config.toml
d_model = 128
d_expert = 48
moe_layers = [1, 2, 3, 4, 5, 6, 7, 8, 9, 10]
normalize_top_k = true
balance_bias = false
qk_norm = false
attn_scale = 0.177
init_std_down = 0.0
lr_mult_qkv = 0.4
lr_mult_down = 0.7
schedule = "wsd"
decay_shape = "linear"
batch_tokens = 65536
train_tokens = 670800000
Below are experts of layer 3 (counted from 0) of a mixture-of-experts language model. Rows are named router (the router's row for the expert), down (a neuron's output weights, with its number) and show model dimensions 0-127. Each number is 128 + 32 x the weight over its row's rms, rounded and kept within 0 to 255.
Before each expert's rows: a language model's description of what the expert responds to. This comes from a sample of Wikipedia text that the model never trained on.

# expert 0
It responds to: Name and word fragments. Short capital-letter pieces and syllables inside names and words in tables and lists, such as J-erem-y, Cond-ron, Park, Dam.
router [159 112 158 108 172 175 139 118 114  88 113  83 172 145 148 144 181 159  75 111 115 183  70 111 126 104 133  67 130 151 125 152 102 106 142 160 136 127 159 138 113 138 174 118  83 147 159 166 111 142  99 193 153 117 136 173 190  88 160 154 173 111 137 176  70  76 137 177 126  79 149 118 147 137 121 100 144  98 115 169 106 119 152 117 203 180  84 113 142  99 172  91 132 101  91 113 144  81 117 158 119  61 135 110 119  99  96 187 102 155 128  64 101 115 131 108 159 158 171 169 161  97  73 145  96 108 142 118]
down0 [106 154 104 137  61 121  96 168 125  88 144 141 111  98 102 133 153 124 143  92 152 191 115  79 159  79 115 147 130 140  53 178 121 163 123  85 141 104 122 161  57 183 135 105 116 120 161  83 186 135 106 146 129 104  94 109 117 132 132  19 158 130 119  77 134 109 135 139 127 167 124 154 142   9 138  88 129 147 101 123 124 135 122 133 163 136 137  88 161 129 103 112  98  91 178 178 142  86 120 104  70 153 135 133 176 134 137 107 132  78  90 169 130 155 162 114 110 102 113 160  84  86 166 145 129 149 144 138]
down1 [127  85 130 160 113 111 187 177 129 123 114 115 158  90  88 119 160 109 153 107 111 142  95 148 120 164 124 125 148  66 125 107  91 147 132 150 113  63 113 129 164 132 128 143  82  90 109 107  87 111 171 176 152  86 135 137 112 182  70 158 145 171  70  90 129 163 127 135 117 126  95  98  76  71 154 132 116 163 134 148 126 108 161  90 147 122 152 160  94 133 161 146 148  76 162 106 134 130 188 143 174 126 120 112 146 101 177 102 137 164 123 152   4 124 135 123 108  54 165 104 143  71  71 159 172 138 150  96]
down2 [136 137  62 135  84  75  95 150 107 120 154 147 128 123 135 119 178 109  96 114  54 163 133  88 102 128  66 131  56 125 129 198 156 106 123 164 181 104  81 100 143 116 190  95  68 177 110  53 136 128 140 145 153 151 164 127 167 118  90  93 117 118 103 108 122  88 146 138 121 100 191 147 208 109 142 156 154 131 128  85 121  60 145 117  96 124 141 164 102  98 113 190 164 135  93 132 141  95 109 143 114 144 150 140 176 141 126 168 119 124 177 180  66 101 135 164 116 140  81 158 148 123 135 116 119 132 125 164]
down3 [ 50 142  85 118  52 138 169  77 104 126  84 133 130 146  98 130 130 202 124 131 100 131 140 113 170  79  79 114 139 140 139 132 131 149 145 132 152  93 141 115 107  83  55 179 140 154  91 153 125 115 112  80 119 147 149 122 123 148 104 118 135 164 163  76 119  65 125 149 146 163 153 118  99 119 133 119 122 148 100 107 143 181 154 141  91 163 106 120 161  16 131 115 111 138 160 135  81 185 132 138 141 148 132 101 163 164  86 146 179 160  53 143  85 114 139 118 136 186 166 161 119 163 138 101 110 125  60  98]
down4 [117 117 125 126 113 156 124 143 153 154 136 128  78 146 119  81 176 119 117  85  83 188 156  94 118 152 167 139 100 191 111 123 160 156 152 117 112 141 152 143 135  57 116 184 162 117 133 155  64 135 141  97 161 172 127 125 170 106 148 153 145 195 106 149 125 147 116 116 108  86 182 113 137 164 106 156 161 122  93 161 102 174 127 148 162  57 135 115 146 109  90  96 122 119 222  62 126 187  93 122  87 125  84  93 118 134 132 138  62 147 103 104 141 173 187 175  97 103 115 179 166 101 169 144 106 132 109  88]
down5 [131 145 168 127 139 139 170 103  81  97 151 183  86 124 143 105 136 131 198 200 121 180 102 138 116  73 132  84 109 125 156 123 145 172 143 121  93 120  96 121 121 114  90 110 157 135 130 169 168 125 108 129  99 147 228 159 148 141 115 142 101 126  89 155  59 126 126 138 159 197 159 140 125 214  73 171 137 156 119 164 129  95  96 144 111 149 183 106 140 133 127 134  85 177 164  92 150 141 139  94 161 107 118  88  98 164 188 131 140  96 132  97  79 140 119 115 148 138 142 132 153  98 163 194  50 125 131 135]
down6 [138 135 105 146 142  73 129 141 146 128 161 126 153 157 133  68 120 116 127 149  79 127 117 172 136 153 171 102  94 200 145  71 139 128 141 173  99 131 140 111 176  80 130 133 132 160 102 169 203 125 175 185 171 117 119 127 160 124 175 149 162 182 168  79  92 107 100 119 101 111 183  64  98 176  86  96 136  67 148 111 174 169 167  87 192 162 107 147 147 158 119 159 125 153 113 136 152 175 111 128 125 126 172 135 155 134 129 148 198 160  68 121  78 191 139 142 150 131 155 143 109  96 168 142 119 141 132 150]
down7 [178 145 183  90 179 146 159 128 145  88 191  81 104  90 121 110 154 106  72 114 116 169 126 135 190 151 123 152  81 133 106 124 110 121  63 159 134 124 126 131 121 151 131 102 108 117 118 107 154  97 117 144 174 133 138 162 142 145 134 110 115 142 137  90  77  97 128 112 124 123  84 101  91  78 125  83 105 180  85 115 144  26 138 154 159 204 117 174 131 125 131 132 107  39 128 114 154  85 125 108 140  73 140 152 125  90 160 147 154  81 153  90 125 123 126 138 173 172 107 125 206 140 122 139 149 179 135 191]
down8 [ 76 143 169  92  98  80 109  69  84 156 114 146 144 143 193 120  95 136  75 152  94 140 126 122 125 151 144 184 120 133  79 124 158 132  55 132 107 124 177 169 159 127  54 158 160  97 169 149 129 135 139 147 121 130 112 120 157 125 107 124 158 122  87  98 119  54 127  99 146  74  93  95 162 155 145  95 140 152 112 135 120 115  60  83 161 115 130 137 149  99 119 116 108 114  95  98 130 134 133 118 100 126 145 139 196 130 138 143 130 220 134 133 143 163 100 117  60 118  89 123 156  94 119 141  64 215  75  90]
down9 [ 99 149 115 161  94 103 108  59 117 111  95 146 156 143 112  74 140 115 189 114 196 102 126 107  64 119 143  68 112 158 155 129 151 178 167 101  73 187 171 119 210 161 159 103 120 132 107 125 159 104  99  71 139  76 126 102 149 142 103 156 143  79 137 117  88 135 128 157 134 117 173 154  52 131 166 121 102 141 135 135 122  97 105 153 121 125 149 146  75 110 136  51 133 170 119 103 118  94 155 108 183  75 107 134  88  63 124 135 119 139 143 110 193 181 156 163 151 107 162 112 133 116 130 126 134  91 142 167]
down10 [148 177 146  76  94 179 129 195 140 122 132 136 137 116  86 141 137 166 153 138 172 129 152  96 152 169 133  90 123  80 132 157 112 148 165  95 156 124 162 128 120 111  64 165 197 163 144  59  59 121  88 108  91 159 148  98 113 174 147 104 141 149 135 150  96 102  74 128 191 127  89 177 147 110  68 111 121 105 120 105 124 148 133 147 135 126  88 150 120  94 137 182 101 102  94 118 185 151 143 148  98  63 131 139 124 135  86 154 157 114  64  49 190 146 142 110 121 154 171  72 125 127 133  93 112 161 150 128]
down11 [ 98 150 128 102 131 120  68 121 143 116 157  98 123  91  83 152 139 130 116 140 123 100 142 160 123 130 141  62 176 173 189 135  94 128  72  81 171  72 127 160 147 148 147 140 109 179 159  60 129 138 162 147 136 142 192 118 118 175 119 124 125 145  78  89 184 137 166 114  90 184 154 177 114 161 148 161 122  88 125  99 172  92 136 178 165 100 113 159 135  98 171 168  96 138  95  76 171 142 142 163 113 121 138 142 113 135 224 131 108 139 115 177  78  95 141 203 118 106 153 146 137 134 142 139 135 192 113 150]
down12 [111 109 170 109 102  79 152 130  70 130 169 120 113  94  97 148 146 124 109  83 160 114 121 127 111 185 130 150  93  80 133 136  86  68 162  82  92 205 135  97 178 133 143 129 127 123 121 149 146 169 230 113 167 157 118 165 122 150 157 126 157 121 130 154 190 127 112  81 202 148  96 145 104 115 101 156 159 100  88 102 151 108 112 136 101 123 121 131 126 189 141 157  39 109 124 106  99 202 174 132 147 120 128 130 147  52 128 111 141 135 122 109 122 130 188 163  59  94 112 124  78 126 125 124 118 154 144 131]
down13 [134 109  99 168 168 138 130 136 119 142 102 109 114 113 105 117 132  80 149 175 142 148 153 118 155 124 195 128 159  85 147 128 131  76 115 123 131  96 120 155 105 126 105 171  98  89 168  80 145 147 102 119 156 100 117 181 151  49 169 172 108 177 119 139 153 107 135  56 133 169 158 112  85 138 178 125 182 159 137 125 146 126 102 127 109  93 137  84 104 128 110 149 130 110 131 142 164 127 126 100  79 176 163  98 150 135 138 192 158  95 131  96 212 202 156 119 115 137 191 173 184 174  69 163 134 174 140 184]
down14 [ 80 167 125 168 129 125 131 160 134 132 114  77 110  68 107  96 123 140 116 133 177 121 106 179 122 105 110 142 128 140 149 145 165 142 115 144 117 154 162 120 140 140 122  60 147 156 102 153 101 144  88 106 136 138 125  11 102  79 167 127 147 131 199 201 118  39 105 157  72  96 121  97  34 169 162 123 136 166  57 142 113 145 148 132 151  79 118 174 150 112 125 138 128 134 118 169 186 140 141 144 117 149 161 141 112 105 126 122 133 116 145 146 114  93  80 174 123 128  86  89 167  79 167 104 128 104 123 117]
down15 [173 136 147 171 130 138 205 140 147 128  97 158 138  97  85 115 100 119 120 134 133 112  89  49 143 123 126 149 116 122  98 112 170 106 133 179 125 148 118 124  82  84 141 108 155 115 128 164 164 175 119 147 191 113  96  78 187 197 144 104 128 190 156 132 169 131 124 139 146 142 132 129  70  88  68 144 172 109  94 134  86 139 109  99 142  98 122 121 109 129 178 147 136 125 103 111  45 121 131 135 138  69 134 187 117 116 105 182 117 143 110 163 145 104 115 128  56 130 164 176  65 211 133 161 140  95 101 119]
down16 [186 132 142 134 126 116 120  98 169 101 145  91 166 138  75 110 161 126 168 114  79 122 147 148 195 127 109  88 130  90  44  99 136 130  95  94  99 156  69 172 126 145 116 155 132 182 125 167 139 124 145 159 129 165 114 109 156  98  98 139 135  78 129 143 158  95 146 129 141 100 151 174 185 132 136 100 172 122  76 133 125  84 145  90  97 146 160 141 133 129 154 113 126 116  96 192 166  94  86 167 124 115 165  70 187 128 131 216 151 160 150 118  62  86 199 143 166 128 174 143 123 104 155 157 156 111 103 165]
down17 [125 137 160 141 151 135 118 150 105  95 119  82 106 131 140 149  88 141 143 116 156  93 118 195 110 102 138 162 141 128 186 160 175 183 187 113 141 165 129 133 113 159 100 105 123  98 121 161 139  88 135 181 144 127 181 108 127  94 150 126 127  85 148 105 138 157 124 153 177 100 170 142 158 151  88 115 126 127 157 116  57  99 124 117 107 101 135 106 108 179 154 107 126 154 132  47 154 159 121 159  93 126 210 111 129  97 149 122 120 121 171  96  81 116 141 153 144  79 125 152 129  56 215 142  66  97 202  53]
down18 [147 163 134 120 166 117 192 181 146 126 133  86 124  58 100 157 153  90 112 137  71 127 102 156 129 159 149 111  94 208 100  99 131 119 129 158 101 121  69 143 172 144 158  82  47  99 116 122  90 117 148 114 159 146 111 135 150  91  95 169  81 178 149 115  90 142 139 114 135 160 108  80 129 113 147 148 145 128 117  81  62 159  99 135 141 118 117 183  96 144 109 155 146 146 108 187 189 184 122 143 105 129  76 163 130 145 158  98  97  87  56 120  91  91  88 171 171 157 138 137 112 166 143 146 122 159 121  81]
down19 [127 153  84 126 160 149  94 115  96 151 151 160  71  95 176 121 118  89 110 132 154 114 158 155 114 136 127 124  83  72 120 205  87  94  84 132 150 153 131 123 144 133 117 134 196 203 115 154 189 144 162 126 203 129 159 177 115 157 195 138  24  98 134  97  86 115 157 102 158  93 109  87 141 135 133 118 143 156 142  84 120 150 154  85 151  84  84 160  80 118 135 118  97 146 121 123 151 133  71 116  98 137 101 118  94 117  94  90 108 116 156  85 107 156 120 104  73 140 175  97 111 175 110  99 139 138 132 167]
down20 [166 136  75 181  96 180 176 148  61 127 147 146 161  98 140 152 167 120 112 139 126 127 127  93 157 127 136 179  71  99 185 159 128 113 154 128 109 169 131 116 119 107  54 143 135 147  90  88 122 156 135 127 122 124 120 150 166 147 112 118 143 167 209  97 192 109 118 130  57 105  91 162  87 141 155 114  81 152 173 131 157  97 162 186 118 132 131 141  56 144 162  79 136 136  97 133 172 120 177 159  91 157 119 131 182 132 172  73  85 123 138 182 105 130 137 131 154 150 149  90  83 118 154 100  80 100 104 146]
down21 [118 107  93 143 137  95  93  60 147 136 139 132 172 167 141 143 164 118 105 164 128 109  86 158 118 135 140 106 102 122 134  91 107 110 139 152 119 111  68  86 130 115 115 131 135 104 191 135 175 110 174 160 116 101 187  98  93 132 145 127 154  88 131 104 126  90 122 187  94 106 112 167 100 104 181 152 140 178  82 139  42 135  80 141  79 168 102 154  91 136 130 114  75 148 110 178  62 183 183 101 133 162  68 124 115 186 159 174 166  97 120 131 167 137 131 166 112  85  70 143 113 172 124 121 116 157 163 172]
down22 [203 160  98  99 122 109 180 121 153 167  56 149 142  97 131 185 146  74 140  76 136 186 103 145 140 148 127 109 226 117 114  90 101 130 125 150  82 185  94 140 156  97  96  85 138  97 167 144 139 126 158 146 114 143 100  77 145 127 165 181 110  87 141 167 103 136  73 148 187 197  94  95 109 119  95 100  77 192 100 112  90  98 145 118 147  97 116 124 110 150 108 115 109 140 136  71  92 119 131 183 140  93 135 128  73 136 138 143  90 116 109 137 114 145 199  95 150 148 130 139 132 135 101 111 105 130  90 138]
down23 [134 165 164 144 122  13 122 134 187  87  86 149 204 176 126  89 160  74 117 101 137  96 156 116  82 134 204 133 137 155 153  82 159  99 159  51 121  75 145  80 102 172 148 110 161 143 129 160 127 158 125 105 123 137 180 142 142 125 150 142 117 108 138 160 110 102  80 123 166 134 130  94  96  60  95 135 123 118 148 107 136 155  92 186  99 120 111 160 108 123 136 139  96 188 154  88 120 154  83 118 112 149 137 127  97  90  97 125 123 133 143 184 134 150 114 107 118 120 182  89  88 181 145 129 104 114 129  80]
down24 [108 164 128 187 173 121 172 139 114 129 138  88 152 141  80 111 105 190 153  93 120 100 126 156 100  92 128 146 157 181 123 116 130 120  93 136 104 170 140 155 168 118 123  92 193  90  86 217 136 170 103 115 126  95 103 156 166 143 115 163 138  69 122  62  84 161  95 162 151 103 169 122 139 159  78 106 140  73 130 189 114 134 130 119 140 121 101  98  87 143  77 139 117 130  93 128 187  91 168 187 107 105 157 153 104 166 138  73  97 174  38 148 136 116 109 100 155 148 153 120 140 137 152 151 126 145  82 123]
down25 [163 128 126 118 108 150 164 159 107 216 117 136  90 115 131 147  80 103 121  87  80 130 170 195  91 113  94 143 148 198 115  96 120 163  95 131 151 144 125  86 120 135  73  60 144 133  95 114 135 114 123 139 146 114  58  96 132 143  55  58  87 143 180 161 147 127  96 132 143 141 121 105 100  71  70 125 142  85 121 119 121 131 103 126 114 140  99 155 159  99 132  77  90 138 158 156  94 123 141 102  85 152 151 110  89 174 113 134 172 102 146 182 133 177  79 202 180 129 117 144 124 107 100 120 148 167 145 173]
down26 [121 135  91  97 144 122 152  88 113  83 130 157 171 178  92  99 221  78 133 199 127 121 123 145 149 142 117 122 125 152  95 138 114 100 100 102  63 145 138 109 133 175 143 124 117 143 134 111 101 113 153 104 132  79 145 121 153  96  99 165  74 139 144  63  96 133 111 146 117 159 124 143 136 116 149  78  55 227 168 152 122 115 127 151 124 169 120  48 143 114 113 124 143 162 160 146 144 143 165 164 185 118  75 139  76  81 134 101 180 115 179 184 103  93 162 108 134 157 160 137 149 133 108 174 141 123 128  78]
down27 [153 118 113  40 164 185 107 136  72 142 157 125 128  98 100  94 102 142  98 155 142 157 143 136 147 107 128 187 153 149 166 132 111 114  76 136 131 147 102  99 141 125 179 107 187 172 140 157 143 162 162 188 132 177  67 138  58 136 127 163 168 139 140 129 140 161 116 145  70 112 140 160 160 142 145  94 109  86 111  97 115 129  98 159 137 118 134  93 139 144 136  92 113  85 117 126  85 136  48 110 190 201  91 174 107 134 176 139 103  95 123 129  74 148  92 147  94  97 141  83 106 115 139 127 120 213 164 135]
down28 [126 144 172 155  51 132  88 123 151 130  68 173 113 140 107  97 132  73  89 164 136 188 135 126 146 105 148 188 138 163 191  74 112 132 144 149  82 152  93 160 118 123 113 133 114 123 115  76 150 138 139 109 124  99  86 177 103 169  67 161 117 115 150 124 181  63 136  64 113  96 112 109  89 113 132  73 137 148 170 158 158  93 119 154 192 201 120 154 100  77 107 154 136 135 149 120 183 172 119 158 136 146 167 130 147 109 100 145  99 128 112  88 122  99  97 105  88 125 144 102 125  93  70 113 147 149 180 173]
down29 [134  78 169 124 169 143 105 152 162 146 163  96 177  98 132 175  99  88 161 184  65 100 136 148 166 142 112 159 164  82 119 162 146 106 148 130 139 151 196 137 179 127 139 166 115 140 179 121 112 123 143 102 109 151 124 110 113  78 130 113 135 147 153 167 145  90 119  74 111 170 217 165  83  52 136 174 144 126 125 120 134 167 121 100 104 132 108 135  84 110  82 130 108 152  98 111 104 178  59 115 161  87 147 121 166 125 173 163  50 206 109  84 124 157 135 146 139 144 145 179 115 105 130 111 150 111 106 139]
down30 [121 110 140 111 101 117  97  99  53 149 130  86 141 111 114 162 112 175 100 114 158 219 156 161 140  86 116 178 207 136 150 118 138 137 116 152 133  63 149 152 116  79 111 160 125 107 135 123  90 123  95  79 151 110  85 127 114  86 104 168 114 105  67 102  81 115 176 122 164 152 147 152 142 135  96 136 171 121 134  88 135 159 123 116 105 136 180 167  93 113  34  90 138 157 101 137 102 137  94 228 139 173 107 152 124 177 161 144 119 120  98  99 109 128  90 159 111 119 123 162  87 172 145 146 177 119 101 140]
down31 [130  82 149 147 172 128  94 122 108  84  59 116 124 163 139 122 131 130 133 166 125 129 110  72 121 103 106 181 106 105 127 127  47 117 110 147 206 150  75 154  90 126 124 126 109 170 168 144 120 109 180  69 116  97 194 125 162 233 122 157  59 103 132 151 109 111 152 156 103 170 159 139 176  92 111 124 145 134 109 119 129 115 155 101 139 141 159 140 110 137 135  98 148 193 129 160 159 122 110 161 110  63 105 138 156  87 105 114  94 110 129 165 104  35 155 119 127 126 137  85  83 151 105 108  86 100 102 117]
down32 [108 150 106 122 233 137 192 126 186 149  77 130 130 111 170 126 152 150 117 222 154 170 142 113 133 141  83 141 112 110 108 211 128 168  97 157 129 121  83 113  66 140 185 142  86  78  80  38  85 131 156 106 104 109  93 149  92 140 155 105 116 111 128 157 180 108 122 132 116 113 163 106 151  98  76 171 121 124 168 126 132 116 131 110  95 115 167  90 136 153 100 108 136 110 137 142 154  81 127  72 136 105 106 149 136 132 131 121 144 118 122 137 122 109  69 122 111 175 120 114  97 127  95 171  52 120 125 117]
down33 [128 100 146 111  69  99 124 146  96 169 114  97 125 128 119  64 140 100 140 139 138 144  97  79 122  66 126  97 148 125 152 106  89 103 122 106 188 203 228 171 161 175 166 140 127  85 144 157 183 162 138  88 165  80 190  99  88 149 119 101 140 172 156 118 110 137  91 104 153 180 128 129  90 156 132 128 184 138  83 120 101 168 186 123 137  87 124 146 134 158 102 145 106 122  50 125 139 113 149 146 172 145  82 122 148 145 128 126 135 159 127 104 162 169  94  81 125 149 139 191 135 112 180 124 115  94  94 108]
down34 [109 162 129 109 131 151 147  61  71 137 152 119 124 167  69 153  82 121 109 116 104 164 163 186 111 154 132 139 146  56 122 109 145 178  99 117 169 125 132 153 124 171 143  89 111 107 149 136 128 150 106 135 112 155 128 146 175 102 188 173 103 111 101 135  75 125 162 147 141 116  84 103 137 135  99 126 155 156 181 107 154 148 140 113 116  98 169 132 130 189 110 122 167 133 117 105  84 175 131 139 104  71 162  55 171 140 135 149 171 139 203  42 136 141 136 111 185  77 138 143 125 133  50 175 122 166 123  77]
down35 [149 110 147 126 167 117 108 151 203 152 164 116 159 138 138 108 100 141  61 113 166  64 121 180 182 162 154  83 118 112 142 128 124 112 112 154 157 147 168 120 124 116 154 133 142 108 135 122 118 173 116  81  73 122 148  86 140 100  97  87  97 113 198 105 163  87 114 115 116  94 149 110 121  79  84 154 178 169 120 130 112 144 184 201  97 193 137 118 148  84 144 168 105 133 158 126 187  93 163 110 110 109 100 151 168 154 114 148  86 178  92 151 107 127  92 119 105 163 101 122 154 189 108 105 147 210 177 141]
down36 [174  84 122 125 108 136 147 111  89 165 132 124  97 196 141 134 138  85 159  66 104 147  95 126 142  75 124 137 173  74 138 151 142 148 130 128 182 106 148 126  89 149  90 156 119 132 178 137 127 114 157 107 167 198 112 127 139 104 155 156 111 102 108 147  94 100 114 178  95 136 102  88 116  51 163  77 125 117 112 165 124 141 184 161 184 107 208  88 123 123 124 154 146  68 149 115 156 137 132 145 149 158 148  92  60 152 114 114 105 120 125 165  65 117 107 162 123  97  65 125 125 179 110 184 128 205 128 153]
down37 [114 174 169  99 142 109  71 104 157 171 145 109 109 116  94  89 165 164 140  77 197 117  98 106  93 145  87 166 143 183 183 132  86 124 138  99 140 151 169  76 139  75 118 140  52  99 107 138  51 177 122 148 121 153 127  82 158 101 127 140 121 145 104 141 128 185 149 134  95 128 116  62 157  87 154  93 122 103 181 103 106 156 106 142 120 101 137  58 107 137  73  82 138 119 125  63 141 162  99 107 141 110 103 123 108 100  94 141 116 180 166 110 174 122 138 105  99  79 198 116 136 117 159 118 125 152  97 130]
down38 [132 130  66  95 113 160 148 124 127 139  85  90 125  89 135 114 161 133 155 146 147 127  98  76 159 108 129 149  78 145  95 102 158 146 113 176  78  96 106 123 164 222  78 119 149 173 123 123 123 175 114 163 182 161 139 162  82 125 133 154  99 112  91 170 163 141 120 132  45 155 161  83 118 126 140 161 136  69  95  80 116 156 141 199  94 144 120 154 121  86 110 165 126  76 189 142 112 122 143 122  92 105 131  38 103 125 174 130 132  94 114  86 142 160 110 145  91 187 107 183 150  99 150 117 110 129 116 138]
down39 [132 104 139  48 111  82 114 151 141 125  74 129 152  92 164 148  93  73 116 130 192 125 152 128  70 149 120 107  76  88 103 154 142 108 153 140 137 126 114 139 198 145  99 155  95 148 135 134  79 131  67 113 147 173 152  94 113 148 104 135 145 119 137 113 137 100 153  86  99 122 140 143 158 158 164 187 106 132 136 121 156 171 117 158 186 117 144  65 197 208 152 104  97  83 110 139 148  87  98 120 118 117 133  71  84  83 150 129  80 157  74 113 117 165  78  65 102 166  80 130 121  86 112 101 117  91 125 131]
down40 [173 125 118 129  78  90 100  94  61 174 118 115  47  92 147 122 121 128 114 130 131 136 157  86 145 128 106  99  99 144 130 144 146 139  73 123 155 181 125 127 117 149  99 128 186 159 107 136 100 121 151  81 187 129 181 116 102 134 136 196 136 154 142 103 133 150 120 143 154 153 126 130  63 153 150 168 140 118  91 154  95 166 136 182 130 111 162 136 106 122  73 102 197 142 123 174 101 125  94 123  65 115  92 121 135 173 101 127 158 141 112 161 118 176  91 136 129 128  27  88  25  97 145 126 105 125 159 108]
down41 [181 180 164 129 157  86 118 146  75 181 190 100 115 125 164 164  71 153 116 133 206 205 131 153 121  98  81  72 159 124 126 149 206 148 153 113 123 125 108  95 176 113 106 127 127 166 125 156 171 203 136 181 124 117 124 138 129  81 120 104 142 100 151 158 122 183 139 104 110 147 131 111 121 190 138  94 187 166 130 152 140 102 112 113 125 107 130  92  94 137 132 150 145  99 110  82 147 137 140  94 142 103 118 118 145 180  61 173  79  65 139 129  98 118  85 130 125 167 148 153 160 145 152  97 110  93 165 142]
down42 [112 160 124  87 129  72 152 128 151  97 153 106  99 133 104 133 122 113 166 109 161 130  75 139 102  63  60 177 182 119 149 138 166 169 138 140 171  82 132 102 113 179 135 136 138  86  97 132 156 137 132  81 138 127 132  70 128  74 156 129  88 120 113 120 203 132 115 123  55 120 110  83 140 164 114 160 121 168 123  87 179 128 127 147 112  75 126 183  78 110 113 155  82 100 101  94 128 137 116 200 183 107  87  87 109  94 107  99 122 134 110 136  71 143 143 128 130  56 120 152 169 168 121 151 131  98  54 141]
down43 [112 104 109 103 169 146 160 146  62 137  90 136 118 155  83 133 133 106 133 172 179 103 149  41 101 163 161 131  84 111  85  94  99 125 187 128 113 185  99 128 122 160 142 109 138 164 104 126 154  93 144 183  97 144 126  97  47  98 168 113 145 156 165 132 159 155 146 105 114  94 153 195 109  82  77 170 108 144 114 136 147 119 113 116  80 164  91 131 103  91  85 119 130 170  55 156 124 134 135 164 145 144 105 159  67 121 154 121 170 152  95 138  68 181 142  92 171 139 128 146  71 109 112 159 135 119 166 168]
down44 [196 166 140  56 120  97 110 103  72 129 133 135 120 210  74 103  60 144  89  96 137 201 144 147  89 157  96 140 116 138 129 174  91 198 119 132 152  89 126 141 117 168 143 143 109 104 162 104 145  83 129  97 132 105 121 102 159 120 110 162 150 162 160  94 151 149 122  98 100 166  95 157 152  67 155 100 139  92 161 131 144 104 164 121  99  91 100 144  97 201 153 120 126  87 152 109 171 138 128 119 110  65 142 127 118 194 172  89 135 122 142 175 116 137 185 168 115 205 112 115 144 148 133 137  92 108 115 148]
down45 [ 80  69 117 161 139 105 194 147  95 101 145 133 109 109 131 167 162  85 113 138 140  89  99 137 106  57 175 131 201 112  58 115  73 115 112 106 169 200 133  94 127 132 112 121 117 116 167 150 115 109 134 154 135 104 115 129 111  83 113 127 106  65 117 141  90 167 138 183 106 170 135 113 125 134 147 126 104 126 185  68 124 151 161 140 116 109  47 158 205 125 138  74  95 130 123 143 152 103 125 171 139 111 156 102 158 130 124 151 121 113 104  89 144 136 157 116  95 157 178  30  74 128 123 117 106 133 131  83]
down46 [129 182 117  93 166 184 129 138 174 114 141 164 124 136 192 178 113 110 142  93 177 159 137 138 155  80 107 131 140  77 117 125  74 164 158 113 160 166 136 209 155 147 147 108 144 103 144 153 160 106 150 130 123 114 145 114  89  88 153 102  66  57 109 119 125 131 137 122  85  47 204 117  77 108 121 128  73 113 114 162 172 101 192 126 100 160  86 138 184 116 148 105 103 163 157 112 163 117 108 107 132 100 109 107 190 127 160 143 173 116 114  83 196 144 133  86 132 130 159 108 122 141  97 137 126 178 132 111]
down47 [175 182 119 149 148 200 118 130 121 149 160  78 131 132 170 169 152 125 160 109 120 144  79 104  92  82 124 138 133 179 150 133 105  98 131 101 127 105 138  55  96 136 148 137 121 146  92 139 122 127 165 144 149 138 129 168 161 135  87 147 131 106  99 129  84 124 157 163  79 138 120 150 117 153 169 102 199  93 174 118  85 129 150 115 125 140 141 151 151  82 124  74  93 138 110 156 121 145 124 167  58 131 142 160  60 173 107  84  80 112  84 137 121 100  62 105 136 129 124  96 128 194 153 174 129 211 148  40]